config.toml
n_layer = 13
d_model = 128
n_experts = 12
experts_per_token = 2
d_expert = 144
d_shared_expert = 0
activation = "swiglu"
moe_layers = [1, 2, 3, 4, 5, 6, 7, 8, 9, 10, 11, 12]
router_score = "softmax"
normalize_top_k = true
routed_scale = 1.0
balance_loss = 0.00139
balance_bias = true
init_std_router = 0.0242
lr_router = 0.00191
n_head = 2
n_kv_head = 1
head_dim = 64
vocab_size = 1521
norm = "rmsnorm"
norm_place = "pre"
norm_eps = 1e-05
positions = "rope"
rope_base = 2540.0
rope_fraction = 1.0
qk_norm = true
attn_scale = 0.125
tie_embeddings = false
parallel_block = false
init = "normal"
init_std_qkv = 0.0541
init_std_o = 0.0
init_std_up = 0.0541
init_std_down = 0.0
optimizer = "muon_variant"
lr = 0.00322
lr_mult_up = 0.922
beta1 = 0.93
lr_head = 0.00884
grad_clip = 1.0
warmup_steps = 50
schedule = "cos"
final_lr_fraction = 0.1
batch_tokens = 131072
seq_len = 512
doc_mask = true
train_tokens = 682100000
steps = 5205
dataset = "wikipedia_en"
Below are experts of layer 10 (counted from 0) of a mixture-of-experts language model. Rows are named router (the router's row for the expert), gate (a neuron's input weights, with its number), up (a neuron's input weights, with its number), down (a neuron's output weights, with its number) and show model dimensions 0-127. Each number is 200 + 20 x the weight over its row's rms, rounded and kept within 0 to 999.
Before each expert's rows: "mostly gets" lists some tokens that are sent to it at least half of the time; "comes before" lists some tokens at least twice as common just after its tokens as in all text. This comes from a sample of Wikipedia text that the model never trained on. Tokens count by the router's weight.

# expert 5
mostly gets: " John", " World", " York", "ford", " States", " Japan"
comes before: " |", ",", " (", ".", "'s", " and"
router,211,214,192,193,176,160,207,229,169,230,190,204,212,196,173,207,197,213,198,191,216,196,195,180,191,192,197,228,206,209,260,202,189,224,222,196,247,205,201,165,201,203,209,229,231,211,211,181,213,200,214,216,184,193,186,201,195,194,208,189,187,169,197,202,187,178,212,193,227,229,193,181,165,204,182,199,215,198,190,172,212,186,216,194,183,181,216,137,194,198,173,215,191,178,212,168,226,182,188,216,241,231,210,169,176,189,223,207,208,214,212,206,189,228,204,180,219,159,185,143,184,175,208,174,188,210,202,202
gate0,211,208,192,179,175,190,154,226,174,219,205,230,197,200,178,219,209,206,197,237,211,177,189,190,214,207,212,176,188,201,206,205,182,231,215,206,198,233,223,175,203,149,193,181,201,194,204,153,208,214,202,229,191,221,192,212,200,193,193,209,185,200,229,219,225,215,210,198,223,215,156,212,164,205,206,223,228,204,198,192,206,224,163,176,172,175,217,193,202,207,195,179,169,145,212,176,188,214,192,177,244,218,214,223,191,196,220,215,166,174,180,196,215,225,188,179,202,192,199,169,173,212,191,186,170,213,196,178
up0,201,204,202,165,195,216,201,227,172,203,229,203,181,194,186,176,228,200,210,196,231,199,190,199,236,199,184,195,193,225,213,199,140,196,233,214,195,254,186,182,209,202,196,240,228,168,150,192,230,152,226,190,230,222,187,186,191,175,173,141,185,199,211,198,186,228,213,195,183,199,204,227,180,196,223,192,202,171,192,209,194,206,177,200,195,163,204,179,177,189,189,195,184,212,205,196,205,189,217,166,243,215,187,226,209,212,212,218,186,199,198,210,190,215,173,192,214,185,203,190,207,209,211,184,181,212,208,190
down0,212,215,201,215,159,201,197,193,225,192,198,180,232,198,213,200,186,200,210,184,188,220,216,170,181,195,234,193,213,193,224,199,222,206,185,190,179,173,245,222,199,215,201,149,184,232,219,230,224,193,185,196,190,195,194,191,196,231,220,199,232,193,203,208,190,181,214,188,211,184,213,250,232,184,173,228,225,221,206,199,206,190,216,198,227,214,211,207,197,230,183,201,230,190,175,206,147,193,215,205,207,184,235,183,199,180,194,195,222,225,210,134,158,182,228,213,187,213,211,194,208,186,190,226,223,186,206,197
gate1,174,191,196,197,199,182,234,234,178,205,179,230,187,205,167,202,203,183,195,203,229,241,210,197,201,168,217,169,200,171,185,186,220,197,200,212,207,209,185,202,185,214,217,178,224,185,189,211,235,210,228,189,169,173,214,179,204,210,201,229,218,181,208,225,224,193,226,211,183,217,168,241,159,201,200,233,227,234,210,177,204,198,189,184,184,194,236,190,184,208,212,189,186,199,225,161,200,196,214,157,201,199,188,225,180,192,200,188,200,191,153,192,195,206,199,188,213,189,211,214,203,217,177,198,171,164,153,164
up1,177,199,179,141,202,178,211,208,214,186,204,177,190,212,190,195,205,175,203,182,202,216,234,201,217,197,214,185,222,176,175,216,223,202,211,204,207,189,170,190,200,197,202,210,165,197,235,200,221,195,188,206,203,190,215,198,180,233,203,187,192,177,226,189,199,218,251,201,201,189,170,226,209,209,183,248,209,219,170,197,204,189,203,189,191,244,225,184,180,181,172,249,181,190,211,165,151,225,201,187,206,167,206,200,178,227,185,199,188,228,185,233,221,194,178,224,196,204,196,194,176,185,216,168,198,182,230,222
down1,169,198,170,185,208,189,193,171,227,212,177,197,205,220,211,199,234,191,197,184,197,216,202,203,180,183,238,180,212,176,209,203,179,197,186,190,188,241,198,183,248,171,224,204,242,230,178,179,226,213,214,172,224,177,206,203,180,201,192,183,210,200,157,225,239,213,198,197,182,196,180,278,210,174,227,213,214,214,193,201,243,202,191,180,216,181,196,206,203,209,201,203,187,216,216,205,220,212,230,197,200,186,190,226,179,201,214,217,208,234,195,196,175,212,231,170,221,202,217,229,201,222,202,205,211,199,181,186
gate2,193,234,179,221,236,175,203,175,216,156,135,218,186,205,178,186,210,201,194,211,193,172,235,230,183,179,174,168,175,173,204,176,201,189,205,185,181,221,189,209,206,227,192,236,190,228,185,205,222,189,194,176,170,198,214,170,200,191,206,179,221,194,184,213,194,182,169,210,215,176,164,195,200,196,202,193,193,203,216,186,215,181,206,190,193,213,210,198,183,207,200,194,237,193,188,169,157,225,163,221,181,243,206,209,216,220,189,184,230,209,205,199,182,207,220,230,232,220,214,189,181,193,201,208,234,213,194,200
up2,203,173,197,192,222,209,184,204,197,209,185,179,197,216,213,170,211,194,185,183,195,157,201,197,183,196,210,172,188,233,179,176,176,189,230,197,215,200,189,238,197,203,204,229,222,212,180,216,206,203,196,211,191,197,177,167,185,221,171,175,199,191,233,228,234,233,189,214,221,213,197,115,213,227,194,166,207,195,227,208,185,157,202,190,178,207,206,237,178,222,172,180,212,176,208,189,228,195,185,229,207,203,201,206,226,223,191,181,226,217,213,184,200,174,172,191,203,195,199,203,189,209,163,213,202,205,228,213
down2,221,188,199,212,184,193,211,205,214,210,200,168,210,192,169,217,182,227,216,188,207,184,194,182,179,198,163,179,222,191,190,196,143,218,170,199,204,199,215,215,186,201,210,177,233,185,210,191,214,196,215,200,203,194,189,226,212,210,231,186,196,209,163,184,206,187,215,216,186,204,211,234,209,204,179,204,191,196,178,199,185,200,196,169,189,175,146,223,228,172,219,226,223,230,233,206,199,196,215,190,193,161,205,168,204,232,181,195,199,227,201,156,198,181,194,177,160,180,218,191,221,150,228,200,162,208,228,186
gate3,195,247,180,194,199,168,160,235,174,202,208,219,229,181,198,231,212,189,170,197,236,204,212,189,174,180,176,219,218,163,209,205,217,237,212,188,211,219,200,176,186,213,206,201,211,168,189,186,174,204,213,203,219,208,201,202,169,216,202,221,211,190,194,192,178,228,198,196,205,194,217,209,218,195,185,207,209,197,198,202,177,207,211,181,160,202,194,189,225,211,200,226,150,194,158,245,236,197,224,209,210,183,212,197,171,209,181,215,164,173,214,197,195,179,209,226,165,197,187,179,162,222,176,209,173,191,205,169
up3,212,216,222,207,217,203,187,192,208,201,208,203,204,181,215,152,187,195,193,172,195,186,193,220,207,185,176,213,188,206,178,237,198,168,164,211,165,225,184,217,194,182,185,217,175,170,240,180,171,212,177,196,207,177,183,213,166,195,199,200,203,200,201,198,207,205,168,218,226,203,187,195,231,220,241,201,166,192,174,184,218,182,195,197,246,209,221,200,197,192,218,220,245,197,208,231,187,172,199,186,145,180,194,201,224,195,197,161,184,234,187,158,207,214,205,188,195,232,223,200,231,201,178,221,191,194,204,204
down3,211,194,171,186,181,210,159,204,199,212,219,217,163,200,238,241,201,202,175,195,211,180,214,197,214,212,183,202,206,167,208,191,202,230,237,165,194,185,210,202,185,215,221,197,192,227,183,203,196,208,189,209,241,208,194,196,187,195,213,208,211,212,168,195,164,217,193,191,171,225,199,233,202,185,194,216,224,191,220,225,178,176,194,190,158,194,206,217,216,193,229,195,162,214,143,225,214,201,200,227,200,206,232,198,184,224,183,224,192,197,223,218,201,165,211,199,205,197,207,217,136,220,184,214,219,186,187,166
gate4,242,194,187,195,206,186,201,179,200,177,211,181,173,197,229,197,210,177,216,168,201,210,236,201,206,207,215,223,188,184,228,171,180,219,199,220,227,216,170,209,194,211,213,210,214,218,195,197,215,163,186,176,188,178,208,184,173,158,220,186,205,218,221,211,200,195,229,183,171,220,195,212,191,210,193,193,204,207,231,180,201,208,188,190,166,176,228,201,207,162,195,174,227,214,170,189,193,205,225,195,225,211,202,169,215,216,208,207,194,196,192,205,173,184,203,206,268,223,241,212,164,235,218,175,203,152,183,195
up4,180,232,200,213,223,195,197,227,197,215,175,180,218,186,221,201,188,254,210,212,179,181,196,203,169,200,196,214,194,179,201,201,202,185,158,205,189,209,203,198,177,206,202,184,188,173,223,192,207,213,212,194,203,184,188,212,211,181,202,167,164,193,181,227,194,205,115,180,208,211,209,198,193,215,209,207,180,194,205,210,205,227,204,201,189,225,164,213,218,177,197,172,178,251,239,224,233,198,160,210,222,188,183,226,196,202,169,193,197,231,209,187,214,217,204,177,195,210,188,214,205,193,214,221,165,241,212,185
down4,200,212,184,235,217,166,212,256,173,192,194,227,193,195,204,202,189,169,152,177,229,193,212,230,178,210,218,184,221,170,198,212,191,225,198,183,210,238,194,201,178,238,172,182,193,225,184,187,193,204,178,212,199,223,191,198,206,201,197,179,189,169,186,219,212,222,180,207,233,218,188,144,203,203,203,199,241,188,192,202,222,202,166,164,197,208,182,219,202,186,179,196,214,213,225,191,209,203,213,196,235,251,176,195,214,191,179,177,229,187,212,220,173,196,222,181,196,204,179,219,203,190,214,192,171,206,203,201
gate5,232,186,220,210,172,231,182,183,228,219,185,211,193,184,198,201,156,225,185,198,200,191,201,193,240,220,212,249,202,195,208,195,197,218,201,228,221,191,210,225,207,191,236,216,205,236,204,211,230,173,167,178,205,199,200,189,186,188,226,191,181,192,213,179,166,185,179,178,189,205,194,209,204,174,213,191,216,227,203,203,202,196,216,191,237,250,198,193,208,218,178,175,219,213,224,231,186,231,179,191,182,196,174,240,199,182,208,192,230,203,169,187,205,183,207,152,171,176,207,207,180,190,236,204,204,239,203,211
up5,212,194,219,194,199,171,205,207,205,193,231,223,199,208,229,211,172,200,189,209,212,144,197,188,222,226,237,191,218,227,231,199,175,194,222,209,247,220,171,167,195,220,226,206,210,182,181,190,186,155,227,147,206,200,194,187,185,181,202,155,175,201,237,211,191,189,211,207,174,196,219,193,191,209,222,190,204,235,197,209,226,210,226,191,200,201,212,175,214,171,178,208,173,162,216,188,218,191,196,219,239,203,188,226,213,204,209,184,215,164,179,179,196,195,199,177,226,211,200,216,184,182,211,218,191,186,212,218
down5,206,241,224,230,225,212,166,187,227,181,189,179,190,208,184,261,183,206,240,213,178,184,173,182,203,217,227,198,203,180,216,219,195,211,237,183,183,197,216,184,184,191,191,219,179,213,183,186,204,204,210,205,183,188,207,218,207,233,206,201,161,216,197,177,204,208,203,207,206,214,222,196,198,214,218,226,217,239,196,204,157,183,178,243,186,208,217,206,226,184,203,226,206,211,171,211,209,180,212,196,210,193,204,230,193,194,192,214,195,210,158,190,174,164,191,207,201,150,229,221,166,215,181,215,202,201,176,166
gate6,186,167,214,217,194,193,196,210,194,190,158,175,202,205,204,189,205,190,180,212,210,179,177,232,233,188,156,206,201,180,230,202,191,184,226,215,230,237,212,180,216,215,221,195,214,204,158,222,225,192,193,211,185,184,197,222,203,213,219,173,249,194,191,207,191,181,191,185,189,200,205,209,205,194,198,179,188,176,219,192,232,175,202,243,222,198,221,185,176,184,155,208,168,187,184,217,218,195,238,224,237,161,190,189,164,183,198,217,185,197,188,201,185,157,209,184,226,166,176,216,211,201,182,195,187,181,184,204
up6,203,179,184,208,237,221,155,211,217,213,199,207,228,179,200,217,186,210,205,178,193,210,194,197,137,193,201,220,183,227,215,214,224,158,206,209,173,180,223,194,173,205,202,175,199,168,178,218,185,200,208,204,188,173,168,205,171,225,174,243,213,213,204,192,187,193,178,193,195,179,185,246,183,221,192,234,208,172,214,206,199,236,201,186,195,203,206,178,190,204,184,198,182,200,191,217,196,175,200,227,182,236,178,239,214,218,208,202,225,182,158,222,209,218,209,212,195,199,207,227,212,185,218,189,198,196,214,252
down6,195,216,208,191,208,213,219,190,200,187,209,203,203,219,232,223,212,195,211,211,209,231,202,235,246,226,208,197,197,188,176,201,207,229,196,194,210,225,184,175,207,195,199,209,231,212,194,217,234,183,198,199,212,196,242,206,208,196,231,151,186,176,202,183,185,244,222,192,183,233,246,177,205,183,214,190,187,228,163,183,194,158,237,204,190,228,167,191,211,170,223,236,195,228,195,198,219,213,179,193,182,179,195,160,176,190,182,216,183,225,217,204,216,183,190,186,215,221,195,216,210,219,210,210,206,216,186,158
gate7,193,208,223,178,178,205,164,219,234,185,196,213,207,222,196,198,192,180,211,216,228,212,242,156,216,204,208,175,212,203,214,215,219,180,204,202,220,192,197,194,219,193,210,185,231,231,177,191,178,202,194,227,174,253,243,205,201,186,217,192,185,230,217,169,217,164,174,182,210,193,174,156,208,219,172,204,221,201,199,186,184,215,211,184,198,174,206,175,187,219,168,200,184,199,196,178,191,186,193,200,215,193,186,191,172,156,191,223,199,210,194,203,188,195,183,169,194,168,186,171,212,154,183,169,234,217,205,205
up7,216,217,204,238,213,205,191,185,187,224,188,232,196,200,257,219,208,232,221,225,218,229,204,191,210,199,190,199,210,218,224,208,198,209,205,180,201,210,217,225,200,214,184,194,213,179,202,192,231,235,197,198,216,198,178,189,229,235,194,211,205,174,196,212,195,205,217,212,178,211,232,205,175,175,223,205,207,162,194,234,221,176,201,211,225,217,229,222,208,238,174,173,223,247,205,171,184,207,209,222,189,201,190,199,191,234,216,204,168,192,204,185,189,178,202,199,180,228,247,237,223,214,246,186,196,192,221,195
down7,197,196,182,157,186,206,174,208,218,190,194,169,221,192,138,179,184,194,178,189,177,204,181,217,214,188,219,210,185,196,188,215,207,185,201,207,196,165,170,214,231,204,202,194,177,221,179,216,177,178,210,199,187,213,218,214,190,172,221,193,186,224,195,208,180,194,198,207,200,200,191,228,216,224,146,203,191,239,212,182,178,215,217,191,183,196,152,202,189,193,154,226,192,153,201,217,198,186,180,167,209,192,227,221,215,174,232,206,226,192,212,227,207,215,199,213,204,185,154,181,186,196,165,210,215,220,179,198
gate8,217,172,206,229,232,178,199,212,186,181,188,218,213,194,199,186,188,244,218,172,193,183,224,205,196,203,216,188,174,185,191,226,194,150,231,202,231,185,172,230,227,214,218,209,193,196,211,214,228,174,230,201,218,178,229,165,172,220,199,206,208,197,182,182,197,199,185,181,241,214,255,230,181,196,210,205,231,231,182,212,211,204,188,172,214,202,172,184,215,163,203,229,232,227,198,245,204,207,194,178,234,178,184,199,212,186,198,213,209,203,194,199,224,180,208,213,203,177,203,178,196,219,202,182,196,203,220,213
up8,184,224,189,232,156,188,212,194,190,205,221,196,219,220,150,201,205,225,191,168,209,194,193,197,203,208,240,188,222,198,160,222,190,185,197,159,199,213,227,204,183,170,231,213,226,192,203,227,189,186,188,206,173,177,172,209,232,178,193,183,237,221,181,197,184,198,214,202,196,202,213,178,178,203,207,223,170,194,178,242,241,213,170,200,207,244,229,212,201,197,199,222,181,169,207,217,190,188,221,203,171,176,209,182,168,200,188,203,196,186,187,194,223,185,186,185,200,223,189,173,193,204,198,203,212,231,248,198
down8,185,166,201,216,185,221,203,243,198,173,201,210,198,192,206,165,210,187,197,176,200,190,194,189,214,159,179,179,179,214,205,157,209,187,174,242,217,224,239,222,210,212,201,178,195,206,215,223,233,215,224,189,207,188,213,206,182,205,210,217,165,176,214,224,203,203,200,184,185,187,219,240,191,210,196,202,196,185,213,196,200,243,204,175,164,168,209,187,192,186,254,205,193,215,223,207,198,208,223,210,185,192,161,185,211,213,160,203,212,204,219,222,187,217,175,216,194,237,218,180,213,193,181,207,167,173,172,172
gate9,219,181,176,189,209,201,220,177,264,190,245,215,193,188,198,184,175,179,200,178,200,173,206,174,195,206,226,207,227,205,208,159,215,185,187,212,207,184,180,181,188,211,167,219,166,194,215,206,189,231,201,166,206,191,246,230,182,192,191,197,250,225,198,192,169,183,179,161,191,161,225,167,186,205,229,214,182,188,205,181,194,194,188,188,219,187,173,210,198,195,199,196,199,237,166,224,209,205,178,187,188,203,177,192,209,184,166,207,209,213,203,202,187,227,197,213,194,210,210,148,193,187,194,204,218,204,203,198
up9,198,179,213,197,201,239,216,212,192,186,197,204,218,192,191,214,163,185,200,202,181,208,174,195,145,238,265,235,175,194,214,187,204,196,212,226,208,216,213,203,198,189,209,194,182,215,172,201,195,185,160,185,221,237,187,207,201,175,189,223,203,213,212,194,226,201,185,171,215,178,202,214,207,187,176,190,193,216,206,190,179,208,209,243,220,173,180,189,183,207,173,161,204,211,222,198,228,157,142,185,250,199,189,209,197,206,208,216,205,190,195,177,204,206,201,197,183,194,187,197,205,223,160,171,215,207,192,191
down9,198,190,199,211,206,199,209,162,178,196,191,188,217,205,180,174,224,188,194,192,216,178,202,235,195,246,223,233,208,196,160,161,208,226,214,177,202,226,155,198,179,188,214,159,223,185,183,204,194,164,201,186,234,210,194,205,193,200,182,195,204,225,221,182,190,179,149,182,193,179,220,206,202,215,156,194,216,194,227,219,187,231,223,179,189,169,211,248,200,215,201,218,208,211,216,156,182,220,211,191,219,229,205,195,188,205,214,197,175,188,210,208,213,193,184,230,199,197,210,210,180,224,208,190,227,167,173,200
gate10,209,196,168,205,206,213,216,260,211,199,204,183,203,193,206,209,207,213,211,166,205,234,196,200,188,178,181,192,187,187,183,232,203,147,210,191,178,226,184,206,197,235,209,224,214,189,202,215,181,200,204,207,176,224,159,189,199,221,167,193,190,201,186,192,199,205,207,221,198,178,162,207,189,222,168,205,174,176,231,199,190,196,194,190,165,163,213,231,161,188,173,212,196,193,201,212,218,173,202,180,247,214,241,210,184,203,224,206,238,188,184,213,181,206,211,184,203,180,171,232,195,215,212,233,163,203,205,179
up10,222,217,223,238,180,215,196,193,191,172,190,167,203,192,222,192,234,150,187,211,191,156,185,209,180,222,159,184,223,198,202,184,213,206,212,231,179,187,182,214,210,158,192,223,156,199,171,207,198,190,196,158,211,208,189,194,216,188,237,197,197,259,202,204,195,182,187,217,187,196,239,204,232,193,211,193,200,220,215,196,176,220,187,189,225,195,178,183,199,207,226,214,184,174,202,219,180,194,179,221,166,215,186,210,206,205,182,208,201,171,196,159,192,212,180,206,180,229,181,219,208,215,194,218,184,227,180,191
down10,217,177,174,230,176,219,206,229,193,193,230,219,207,203,200,227,135,235,213,170,236,205,190,173,232,196,216,204,180,206,202,218,208,182,231,204,201,172,218,200,198,212,194,189,197,186,218,212,194,187,251,228,195,202,216,206,203,215,177,213,206,221,212,210,208,199,186,200,191,164,187,193,172,213,196,187,177,184,200,218,202,178,225,211,182,193,203,228,206,179,173,168,206,209,199,151,184,194,228,164,240,189,223,156,214,187,233,203,243,174,219,205,188,192,212,187,221,202,189,199,178,206,233,197,196,212,208,197
gate11,226,246,217,184,194,208,206,190,163,229,181,193,203,219,192,192,202,209,228,240,191,186,192,181,195,197,204,195,197,201,197,167,200,207,209,172,198,173,202,206,224,177,213,226,218,181,189,190,168,172,193,194,211,190,190,149,216,178,217,214,199,235,191,230,207,222,198,208,208,210,207,193,214,177,186,179,230,209,173,195,209,196,216,224,165,210,199,153,200,197,149,208,207,198,212,192,189,180,214,210,217,227,222,168,237,181,181,192,211,185,214,246,196,194,171,195,184,177,187,149,233,200,213,214,170,207,196,167
up11,216,195,212,181,189,242,183,190,215,194,205,176,215,161,263,178,202,216,164,175,176,215,198,198,203,176,175,206,227,230,249,221,182,180,201,226,197,182,201,150,195,182,202,195,214,172,241,194,183,205,156,214,196,214,229,218,257,195,175,225,182,206,145,187,212,171,170,179,212,186,178,193,205,218,211,188,203,194,200,198,203,194,186,185,223,185,208,220,204,181,222,200,174,218,207,199,167,202,205,209,202,195,194,195,194,208,201,217,231,205,205,194,195,203,184,189,188,193,204,191,214,231,193,199,208,182,186,219
down11,186,220,202,192,222,185,218,164,173,195,212,203,181,258,161,211,206,171,221,210,210,212,201,211,190,208,204,208,186,167,167,193,182,201,169,176,200,211,212,229,214,195,225,204,203,215,183,218,189,208,204,190,185,184,172,206,143,223,225,194,205,225,267,219,187,240,218,214,186,200,216,236,189,193,180,228,201,196,180,185,197,201,198,230,170,194,199,175,182,202,211,262,224,179,206,205,185,199,226,231,217,209,210,206,231,180,197,184,186,195,217,196,191,199,223,225,216,215,207,191,220,204,191,180,205,211,202,191
gate12,182,195,215,220,244,198,191,219,176,183,214,248,218,214,182,196,191,227,181,185,192,204,181,174,194,194,177,254,232,156,216,197,212,191,218,179,185,199,179,205,172,183,170,208,243,205,206,199,208,199,203,174,193,193,209,230,189,197,158,176,189,182,212,172,198,218,215,222,191,238,192,192,186,188,206,224,220,196,195,185,195,214,183,190,204,219,184,194,169,223,185,224,180,206,222,213,234,213,201,177,213,190,223,201,233,226,215,208,197,208,177,201,175,207,209,150,179,170,184,227,191,194,238,186,166,185,209,212
up12,197,201,185,187,210,171,178,188,213,178,193,163,206,174,171,165,174,210,175,219,208,153,143,193,231,188,182,235,217,174,216,224,203,203,250,206,200,215,184,187,198,194,178,186,233,209,178,201,186,213,227,163,185,228,181,188,173,187,209,221,207,167,213,196,217,199,203,197,212,203,231,169,229,210,186,208,202,197,224,224,204,236,185,201,195,168,206,219,170,210,199,210,189,232,180,204,214,201,197,178,212,199,213,190,181,177,189,212,200,199,195,196,223,204,204,196,162,206,214,174,201,218,245,194,175,184,188,164
down12,205,188,188,200,174,219,239,201,215,210,175,202,212,196,208,224,222,194,202,186,195,228,206,177,193,237,226,175,180,213,190,176,154,216,170,204,197,224,213,196,215,233,217,194,155,160,215,224,194,181,181,218,222,203,181,217,213,191,202,200,195,208,203,223,164,172,171,195,215,208,178,222,221,198,212,195,221,184,205,166,188,179,199,181,197,215,212,170,223,202,232,196,207,168,204,185,172,230,176,208,161,221,211,224,195,200,171,251,176,210,215,179,194,204,201,210,214,188,215,188,211,187,194,180,247,206,232,228
gate13,186,178,172,183,205,179,191,182,216,207,208,206,193,206,183,202,198,171,208,199,201,230,205,205,207,209,213,222,186,217,169,209,163,217,240,181,208,208,160,189,178,204,183,202,199,213,228,228,166,198,191,179,217,211,250,212,172,251,209,195,241,154,226,204,224,207,204,205,222,200,172,194,207,206,179,238,231,206,182,187,173,197,185,190,181,145,217,221,181,203,216,218,193,159,215,183,199,233,187,170,219,190,199,215,214,188,199,238,203,200,207,199,206,208,185,190,205,215,162,184,191,180,220,198,185,172,208,213
up13,207,203,163,185,181,212,180,191,202,188,192,221,225,194,204,202,179,218,147,231,212,163,208,214,196,172,211,199,181,199,241,178,183,215,190,188,149,207,206,225,214,201,223,221,196,169,200,219,215,208,210,225,207,192,190,185,214,227,193,169,206,218,212,210,190,232,194,164,205,179,227,164,217,203,217,205,196,171,201,203,173,238,206,193,196,202,190,226,190,207,160,199,181,201,205,205,183,173,201,215,235,195,170,198,185,195,216,191,230,199,232,210,161,220,203,184,188,182,222,238,229,209,232,230,173,217,177,218
down13,164,239,205,190,184,157,220,167,212,174,216,233,217,188,185,204,225,186,235,250,220,214,209,216,228,218,221,201,226,207,174,231,241,176,192,164,172,187,184,188,201,225,172,192,205,209,188,171,183,188,190,196,158,205,202,170,220,193,198,217,218,210,181,240,206,214,209,222,208,223,223,178,201,178,187,210,199,222,227,184,181,207,193,231,187,222,217,197,177,194,173,221,195,181,201,230,213,215,211,222,190,190,213,226,201,201,188,201,199,200,155,218,219,182,188,177,203,206,193,172,189,197,186,184,180,193,227,204
gate14,187,210,193,179,214,218,182,193,194,213,222,216,199,190,199,188,188,182,226,224,206,154,179,196,203,159,185,202,200,223,207,187,185,173,197,252,198,193,186,212,200,160,238,182,224,222,206,210,165,228,210,172,232,222,195,171,180,203,190,236,202,177,218,216,174,170,173,191,210,206,200,144,184,196,192,174,235,185,198,218,152,185,232,219,202,209,213,158,214,224,187,193,202,192,221,209,251,196,232,201,191,196,213,222,214,185,203,177,194,215,200,201,194,200,187,185,188,181,216,176,208,190,180,208,181,204,210,203
up14,178,190,173,183,209,220,194,221,209,186,206,235,180,214,226,209,170,189,189,183,205,235,193,207,177,207,214,209,157,205,237,192,177,202,193,198,204,196,209,167,195,213,213,202,181,213,188,206,207,179,188,203,231,191,177,228,195,161,198,188,185,173,211,185,169,198,195,192,208,192,193,206,175,207,180,220,231,200,190,193,209,158,203,173,230,201,200,201,164,211,153,215,216,216,213,242,182,181,166,171,198,187,206,205,193,192,209,179,198,178,193,233,187,190,185,130,213,197,198,145,165,202,179,198,205,225,214,206
down14,232,224,233,220,203,216,200,171,194,209,177,155,211,187,188,188,218,205,249,206,180,161,167,181,205,183,191,183,234,222,179,225,235,170,198,208,207,233,202,223,210,188,207,182,199,179,228,197,207,222,225,186,201,226,226,163,204,207,198,199,220,225,203,208,192,188,195,207,214,213,185,199,218,214,196,201,191,207,204,199,164,210,170,215,199,199,194,190,211,183,239,169,182,201,213,165,225,197,234,216,220,198,194,206,219,177,189,216,181,205,211,182,186,231,192,217,191,220,231,247,223,183,234,208,157,196,179,209
gate15,221,191,186,191,220,188,229,216,209,194,239,156,204,175,197,198,197,231,207,198,193,205,177,194,179,217,246,254,226,181,200,190,191,180,185,185,186,180,220,180,195,192,190,203,220,200,184,172,172,210,222,246,199,203,214,191,197,169,202,198,248,193,211,204,204,179,209,182,202,199,200,174,217,230,181,218,189,189,188,232,197,204,207,229,176,170,177,170,183,198,209,173,178,233,188,194,212,164,187,222,192,199,173,150,174,209,192,228,232,220,185,180,214,213,221,185,217,230,189,190,204,211,174,208,201,201,219,174
up15,202,224,222,171,231,242,195,181,171,196,185,213,192,253,214,191,203,197,202,200,181,208,190,219,220,236,232,197,230,178,216,203,225,223,220,189,174,179,198,220,234,179,223,192,228,186,176,234,197,194,240,203,201,162,157,215,186,212,187,160,217,175,204,184,221,203,195,225,202,194,199,217,191,198,222,190,168,165,175,181,192,188,232,190,201,233,221,187,240,169,217,194,209,243,229,176,194,184,199,190,213,198,217,191,194,171,181,185,202,218,203,190,209,199,209,210,202,206,199,208,187,212,168,204,197,180,210,179
down15,225,183,171,198,205,202,211,228,201,163,229,162,231,178,186,196,188,190,217,198,190,185,191,189,179,204,197,207,185,214,207,250,219,154,172,199,241,196,201,224,193,207,160,192,204,199,195,198,200,190,215,226,181,209,212,186,222,163,214,224,216,222,185,200,169,162,188,226,195,185,189,197,233,239,177,221,188,193,210,233,193,220,192,234,195,179,180,215,162,198,205,174,224,197,173,200,193,184,192,231,200,215,190,154,201,232,182,203,219,219,206,205,213,238,191,197,185,228,195,207,204,211,208,244,209,210,200,199
gate16,228,158,186,215,167,185,197,192,225,179,218,212,171,189,185,205,229,210,194,203,199,171,193,199,168,171,209,169,206,207,208,224,203,215,223,237,194,219,231,227,184,208,202,206,167,204,181,186,179,179,207,200,203,188,197,168,215,183,185,213,184,177,220,221,189,190,202,215,220,202,199,193,194,200,159,188,225,192,178,196,207,160,185,220,225,196,215,237,170,172,197,193,211,225,182,193,182,212,188,221,202,208,210,202,220,151,212,229,200,181,195,166,192,185,179,161,231,198,218,150,195,199,212,228,199,148,221,194
up16,212,168,191,192,228,210,190,186,175,173,185,204,222,196,213,222,196,211,220,164,183,199,212,221,205,182,198,207,221,200,204,217,197,177,186,215,187,159,212,193,208,211,190,204,205,196,240,219,220,205,224,191,213,190,227,212,205,203,219,212,183,163,186,205,206,212,231,192,207,237,172,152,208,200,188,204,203,224,223,201,201,225,244,218,217,194,168,249,212,148,197,221,202,176,164,173,186,217,201,194,179,162,199,216,172,208,190,193,203,185,250,182,204,194,205,199,217,209,182,212,227,196,193,156,197,215,225,163
down16,184,188,220,185,198,209,171,206,199,189,192,199,172,185,189,204,214,217,220,174,215,200,202,206,191,176,172,189,187,221,211,191,216,227,203,179,201,237,231,180,206,181,191,175,236,192,200,196,203,180,205,202,216,175,226,231,185,186,182,204,175,158,182,126,203,218,204,192,204,188,179,191,211,182,214,193,199,179,199,222,169,202,214,198,179,224,218,163,219,241,165,169,187,186,197,158,180,219,227,214,162,209,219,210,226,224,236,200,181,177,216,213,204,209,207,164,181,185,205,185,207,203,190,231,172,209,188,204